python train.py --d_model=192 --n_groups=4 --seq_len=2048
Below are experts of layer 7 (counted from 0) of a mixture-of-experts language model. Rows are named router (the router's row for the expert) and show model dimensions 96-191. Each number is 200 + 20 x the weight over its row's rms, rounded and kept within 0 to 999.
After each expert's rows: a language model's description of what the expert responds to. This comes from a sample of Wikipedia text that the model never trained on.

# expert 28
router,228,212,190,224,204,201,219,194,183,173,172,212,203,159,222,208,195,180,223,222,212,173,205,187,210,189,206,195,194,182,215,201,200,191,180,200,211,160,226,221,187,207,204,183,202,173,196,170,197,195,163,181,162,221,200,215,220,209,187,175,192,202,186,201,218,152,235,248,221,202,186,204,212,198,187,215,165,176,185,181,186,166,223,234,226,197,197,178,225,225,224,215,173,187,190,231
What it handles: Pieces of Spanish, Italian and place or team names, such as Los, Santa, de, Nacional, Milan, and word-final endings like -ia or -iente.

# expert 2
router,211,199,189,219,210,202,208,188,175,208,175,196,189,175,201,200,223,169,220,209,209,183,231,178,178,173,191,193,196,170,215,186,183,192,201,207,238,164,234,256,182,198,197,175,186,184,178,174,189,197,187,180,178,199,200,186,197,197,207,173,199,220,189,210,215,153,191,225,222,193,201,199,219,207,186,206,170,193,219,192,202,162,228,207,205,222,229,198,231,206,220,208,196,173,177,231
What it handles: Final tokens of names ending a list, table or taxonomy field: countries, country codes, taxon names, e.g. Germany, ENG, Serpentes, UKR.

# expert 25
router,235,202,192,199,191,200,174,160,176,196,187,207,184,173,212,219,187,213,216,231,224,173,220,217,194,179,183,187,196,169,210,197,198,191,214,200,233,168,205,199,196,232,220,207,175,213,185,178,206,198,183,153,206,179,224,219,221,208,226,168,208,204,198,219,166,201,189,207,214,180,199,232,205,195,192,206,179,191,200,186,173,174,220,222,201,200,200,160,191,201,216,201,182,194,182,232
What it handles: Dashes and bullets that begin new list lines in infoboxes and taxonomy boxes, such as - Website:, - Family:, - Capacity:.

# expert 6
router,209,168,203,217,193,172,220,201,161,216,201,208,220,184,216,185,222,176,217,162,224,188,209,180,208,181,207,193,177,178,167,187,197,167,219,186,218,157,203,182,195,216,229,196,215,232,173,172,211,189,203,177,174,231,214,177,226,192,193,181,192,213,183,218,196,187,198,224,230,203,177,236,226,196,184,179,173,184,205,180,164,160,203,238,215,214,222,186,220,198,242,208,170,187,184,200
What it handles: Tokens ending a number or measurement: closing parentheses, percent signs, units (km, kg, days, seasons) and final digits of scores like 2–1.

# expert 16
router,220,198,186,207,215,210,223,180,178,163,194,220,175,183,210,203,206,183,213,188,225,178,209,211,173,175,163,213,158,185,217,179,192,186,204,152,220,200,220,198,193,186,213,177,191,215,182,183,178,159,198,190,222,178,205,202,200,186,232,198,207,232,191,204,181,205,228,210,233,210,188,208,221,206,151,178,186,168,199,178,188,191,228,195,187,207,211,223,235,225,198,209,170,166,175,249
What it handles: Single capital letters or short capitalized pieces starting a name or an initial, such as T. in author abbreviations, Bat in Batumi, M in Myslovitz.

# expert 31
router,227,193,177,208,219,212,207,188,202,181,199,224,176,196,213,195,220,241,235,194,202,158,209,185,214,180,153,179,182,156,220,198,169,189,232,200,198,184,202,199,165,219,237,165,191,221,190,203,188,184,197,184,184,223,236,188,250,178,174,188,243,226,174,208,208,177,208,209,214,222,207,204,206,211,189,177,188,166,190,181,138,184,223,216,200,213,192,188,211,243,223,199,193,188,191,208
What it handles: Prepositions and place or time words starting adverbial phrases, such as In, on, from, over, along, near, located, and months after In.

# expert 29
router,169,205,188,212,234,212,225,173,181,182,194,196,180,173,202,171,219,191,214,187,221,187,213,191,197,185,198,217,178,181,212,161,169,163,219,165,234,171,222,185,212,243,204,184,229,212,190,165,165,182,205,177,197,211,191,176,194,210,169,184,241,231,184,229,200,203,227,213,245,195,194,232,217,213,209,158,172,197,221,193,171,178,205,199,219,221,213,199,243,239,212,199,178,184,181,206
What it handles: Newline tokens ending sentences, list items, table rows or headings, e.g. period plus newline, pipe plus newline, ==.

# expert 23
router,214,222,183,228,190,209,196,172,196,193,199,202,177,209,211,187,217,163,237,197,227,199,219,165,202,172,190,201,176,183,190,191,177,157,202,218,224,185,219,215,175,207,215,186,196,187,186,141,213,188,197,188,194,211,196,204,214,231,216,192,182,238,216,208,199,180,229,216,212,183,207,206,213,181,224,171,189,205,227,195,195,158,218,215,215,224,214,178,241,204,213,181,187,184,147,215
What it handles: Capitalized nouns in section headings, infobox labels and institution names, e.g. History, Country, Law Commission, Squad statistics.

# expert 0
router,189,223,185,222,212,215,199,184,182,184,185,223,207,164,220,190,231,216,229,197,238,188,213,176,191,171,185,216,189,186,224,189,187,169,219,184,189,196,227,195,179,216,219,178,198,220,198,196,194,181,178,177,222,172,193,210,249,193,200,180,207,249,174,209,197,202,215,213,194,204,208,194,208,208,182,194,151,184,223,169,174,175,209,211,202,198,204,186,241,259,198,227,193,177,182,211
What it handles: Prepositions like of, by, for, with, against and despite, usually following a noun or verb and before a determiner: president of, chosen by.

# expert 20
router,202,208,170,242,194,198,218,202,189,192,168,200,193,172,194,190,214,154,228,211,218,189,224,189,192,170,198,193,180,170,222,190,177,180,195,192,234,148,249,230,174,201,206,170,220,181,187,176,198,178,200,190,172,241,207,196,221,209,195,171,203,238,196,191,193,183,195,205,224,193,192,188,202,206,197,191,169,189,210,194,198,168,225,214,209,215,199,202,242,214,214,190,179,168,177,240
What it handles: Word-final pieces of Latin taxon names and foreign words, e.g. -es, -ers, -i, plus ordinary nouns like water, negotiations, ion.

# expert 13
router,241,195,199,220,179,200,224,197,191,213,181,194,189,177,206,190,229,178,230,206,221,200,221,177,203,192,181,211,167,156,202,185,184,172,206,214,219,150,222,230,195,196,218,189,205,207,193,169,209,184,192,185,154,216,188,184,233,206,189,179,188,225,181,200,202,155,203,203,211,203,197,194,209,194,205,196,182,198,228,198,199,145,214,236,194,219,221,184,250,204,220,193,189,178,182,217
What it handles: Head nouns that end names and noun phrases, such as League, Park, County, University, theater, Road, Island, or nouns after military and cultural.

# expert 7
router,255,200,198,199,204,196,206,198,182,190,222,235,158,192,211,229,193,191,225,219,188,187,227,234,195,164,188,203,179,186,224,173,191,178,204,204,215,171,203,198,195,234,223,207,205,212,183,193,191,188,180,170,157,191,203,184,197,176,185,174,181,187,211,203,212,170,201,211,248,201,206,229,235,215,210,148,181,204,209,158,185,183,222,188,200,211,242,195,213,215,225,215,163,189,179,235
What it handles: The first two digits of years, 19, 20 or 18, split off before the rest in dates, tables and infoboxes, such as 2003 or 1942.

# expert 22
router,234,196,156,210,192,206,190,204,183,197,194,227,192,173,194,218,201,173,198,212,221,171,207,217,176,168,185,170,181,178,206,196,170,187,213,183,218,170,210,201,170,246,220,206,184,219,181,204,190,166,221,157,208,214,208,221,220,190,175,170,237,221,216,225,198,182,190,220,215,181,189,208,205,214,220,188,181,181,213,146,189,187,212,217,211,203,208,192,220,218,223,198,169,175,194,212
What it handles: Articles and determiners opening a noun phrase after a preposition or verb, such as the, a, an, this, another, next, second.

# expert 27
router,191,170,195,225,205,210,188,208,178,192,190,220,177,203,200,183,221,172,229,207,234,191,235,163,208,187,204,177,176,196,228,184,163,169,206,202,213,194,221,228,177,217,221,169,176,206,190,156,210,159,195,190,186,210,186,189,214,181,212,181,188,226,185,192,194,179,200,197,203,212,195,200,224,194,202,196,178,201,235,208,190,158,214,231,198,190,210,208,239,193,216,212,200,178,162,210
What it handles: General nouns after the or a possessive naming groups or works: album, family, member, series, band, son, city, game.

# expert 5
router,242,214,190,201,186,184,196,187,198,188,169,237,188,174,203,180,215,173,240,213,212,206,221,185,210,183,195,201,187,178,229,182,196,177,191,219,252,178,212,218,182,199,204,172,201,189,205,168,182,192,202,199,158,201,223,204,239,230,170,172,214,227,196,203,179,170,211,212,220,211,189,200,206,187,206,230,197,188,222,169,211,152,227,216,206,184,213,199,205,202,222,198,186,185,187,196
What it handles: Participle and adjective endings or whole words after was/were/is, often before by/in/as, e.g. known, built, reorganised, encoded.

# expert 8
router,216,173,167,185,238,223,212,201,198,198,195,227,187,215,214,183,215,208,220,170,224,196,218,200,181,177,181,208,176,161,206,146,186,177,244,183,207,194,219,178,173,225,230,219,227,204,186,182,181,180,203,175,225,221,213,189,203,178,206,190,232,239,190,223,202,176,192,216,216,188,190,233,213,225,189,165,184,180,187,200,173,200,201,235,193,215,216,192,205,219,206,200,174,186,190,200
What it handles: Bare spaces and opening parentheses before numbers, years or asides, plus slashes and math markers, e.g. (910 hp), the 2009, ^{.

# expert 12
router,240,188,206,205,213,201,199,188,170,194,181,198,176,191,220,201,222,196,222,187,227,184,241,180,230,180,200,226,173,178,198,194,170,199,231,188,183,196,203,186,179,206,253,179,201,209,192,200,211,178,197,175,204,181,221,169,209,165,207,209,230,223,200,211,165,187,216,201,235,202,200,205,218,202,191,212,194,176,229,163,189,167,213,194,194,203,211,184,219,199,236,230,197,176,150,235
What it handles: Short entries opening table cells after a pipe, such as No., Yes, none, dashes, digits, and column headers like Votes or Pos.

# expert 24
router,219,223,173,219,224,167,206,199,171,197,184,203,203,179,198,213,230,152,231,182,200,185,221,194,196,191,186,190,181,193,217,176,199,164,202,184,206,185,214,204,171,234,211,206,183,216,193,188,175,181,207,186,225,195,188,219,231,180,200,188,195,217,194,217,191,175,238,209,231,190,179,220,206,199,181,212,196,183,194,139,182,181,217,222,187,187,185,195,201,216,206,176,162,135,185,215
What it handles: Possessive pronouns and determiners like his, her, their, such, less, too, mostly as objects after verbs in biographical narrative: prove his hypothesis.

# expert 15
router,239,181,187,200,186,207,204,195,181,198,186,205,172,172,219,201,197,192,201,218,234,170,250,214,196,187,185,202,201,192,223,194,181,192,216,198,235,150,223,213,204,185,223,192,185,190,201,200,181,199,177,181,195,202,224,175,213,211,213,164,195,223,181,217,181,172,226,212,231,209,194,194,224,191,191,214,175,193,236,181,198,161,205,225,214,205,210,183,236,228,213,232,192,160,186,223
What it handles: Inner word pieces of non-English names and rare words, especially Slavic, Baltic and Indian names: Pomor'av'lje, Basan'av'ičius, Thrik'k'odithanam.

# expert 3
router,191,182,188,224,214,231,223,180,179,180,183,200,184,194,210,221,212,195,218,195,228,165,228,193,185,199,194,207,179,181,217,177,164,189,209,164,205,196,207,202,161,195,223,181,210,196,193,163,222,142,205,186,190,190,250,177,187,204,207,190,219,224,190,204,164,186,219,216,221,224,192,204,221,194,178,189,169,176,231,194,185,184,187,187,214,228,195,178,224,205,207,191,182,174,165,222
What it handles: Opening pieces of words split into subwords, such as re, al, st, co, cul, ex, often after a space, quote or hyphen, including table cells.

# expert 18
router,223,228,151,235,194,192,199,172,189,194,183,221,169,172,226,215,217,217,218,204,205,198,218,197,177,190,170,198,189,174,249,170,178,187,235,189,239,197,235,203,186,211,222,186,210,183,199,191,191,195,206,203,207,225,214,200,208,202,182,172,238,240,188,210,180,190,212,196,220,197,208,195,201,245,203,177,187,203,240,194,176,194,214,182,215,200,202,186,221,260,210,211,198,176,172,222
What it handles: Pipes starting table rows after a line break, plus past-tense verbs after a subject pronoun, such as won, served, joined, took, helped.

# expert 9
router,219,187,170,212,176,165,203,206,163,225,201,194,214,160,193,160,229,197,213,188,222,185,233,179,200,196,191,211,178,190,215,177,185,183,234,184,191,183,238,194,187,204,224,171,191,239,185,192,212,204,180,169,172,192,211,172,224,176,213,185,206,215,208,214,216,183,195,209,212,200,186,213,229,211,196,222,173,171,236,173,186,180,205,203,210,213,215,178,193,246,233,217,178,165,189,204
What it handles: Last two digits of years after 19 or 20, such as 20'05' and 19'87', in dates and tables; also the word when.

# expert 14
router,194,221,175,233,213,202,197,164,169,178,191,214,172,159,200,218,215,186,205,211,216,199,203,199,199,192,169,175,185,204,232,191,176,183,225,180,242,187,213,199,198,227,224,174,168,229,173,180,208,177,194,184,227,206,204,213,216,209,160,170,213,214,195,227,192,199,207,211,233,193,211,196,214,235,184,189,177,190,271,174,185,187,207,196,219,204,215,184,244,244,215,211,182,192,193,224
What it handles: Forms of be and have, and to or as, directly after a sentence subject such as it or which, e.g. was, is, were, been.

# expert 26
router,227,177,203,186,187,189,240,195,172,206,184,226,187,180,233,185,212,164,230,199,220,196,209,207,211,167,178,221,201,189,210,177,186,188,192,202,215,146,234,180,182,212,213,180,203,187,188,197,196,177,196,187,173,220,205,180,213,192,215,183,223,230,220,209,206,170,213,226,226,210,190,220,223,195,152,181,185,177,196,172,200,183,232,229,211,214,210,191,210,200,222,212,165,163,178,223
What it handles: Lone capital or lowercase letter pieces inside codes, acronyms, transliterations and model numbers, e.g. DZD-8586, WH130, CCDs, RB.

# expert 17
router,200,204,185,221,208,171,206,181,175,207,189,203,170,178,209,208,212,201,234,227,209,195,240,183,200,189,196,213,196,192,221,177,163,195,212,189,196,162,216,197,178,244,213,195,226,200,204,184,204,177,212,187,183,199,227,188,226,166,194,172,221,201,175,220,210,179,194,213,232,217,204,234,200,208,173,208,164,189,215,177,157,186,224,199,205,202,212,178,217,225,231,219,177,197,183,221
What it handles: Digits and spelled-out numbers in dates, scores, table statistics and rankings, e.g. 11 June, 4–0, 13th, six.

# expert 19
router,209,202,195,192,222,211,207,185,180,207,192,225,186,200,204,164,229,205,227,179,225,171,236,211,223,178,190,168,161,167,201,187,188,181,219,172,211,200,218,221,184,230,246,193,177,216,189,165,210,198,197,208,207,222,184,192,240,198,175,173,210,218,162,225,184,192,210,199,214,189,200,221,218,204,181,166,176,159,208,192,159,170,201,220,189,200,186,186,207,231,194,183,176,166,204,207
What it handles: Commas, especially after numbers, years or names, plus and, &, or and dashes that join clauses or list items.

# expert 10
router,242,193,177,222,228,193,218,194,165,174,166,202,180,181,220,194,211,183,214,222,229,176,179,169,194,150,196,190,186,212,223,189,167,184,207,177,198,186,213,224,182,205,208,211,204,211,187,194,208,184,211,175,173,193,232,216,238,215,171,193,202,220,189,222,208,210,216,221,225,183,208,212,199,206,195,210,207,195,208,183,188,189,225,242,190,209,214,199,211,186,206,221,181,205,187,201
What it handles: Adjectives and first words of multiword names after the or a, such as National, British, United (States), New (York), local, several.

# expert 4
router,210,214,195,220,196,179,220,202,177,207,182,196,188,179,208,223,199,156,220,189,225,205,204,208,205,174,180,206,182,180,204,204,177,196,197,195,216,155,228,210,187,216,229,182,177,185,206,179,196,172,201,192,156,205,201,208,192,213,207,174,172,220,193,228,202,184,198,224,208,188,200,232,208,185,187,168,171,174,209,178,187,175,230,223,184,211,198,183,231,214,208,207,189,175,191,224
What it handles: Subject pronouns and names that open a clause before its verb, such as he, she, they, who, or a surname before 's.

# expert 21
router,220,214,189,215,204,215,216,169,165,196,185,215,191,173,208,184,222,213,220,208,204,158,222,207,172,167,200,215,188,163,217,196,185,173,244,182,218,181,211,160,207,225,205,213,206,171,180,193,181,176,151,158,189,206,218,195,221,230,205,174,207,210,207,229,206,191,183,217,216,191,204,231,226,220,223,186,157,195,211,167,182,171,198,216,216,234,194,189,219,199,232,199,196,179,189,219
What it handles: Periods ending sentences or following initials, such as David Gyasi. and Douglas M., including after quotes and parentheses.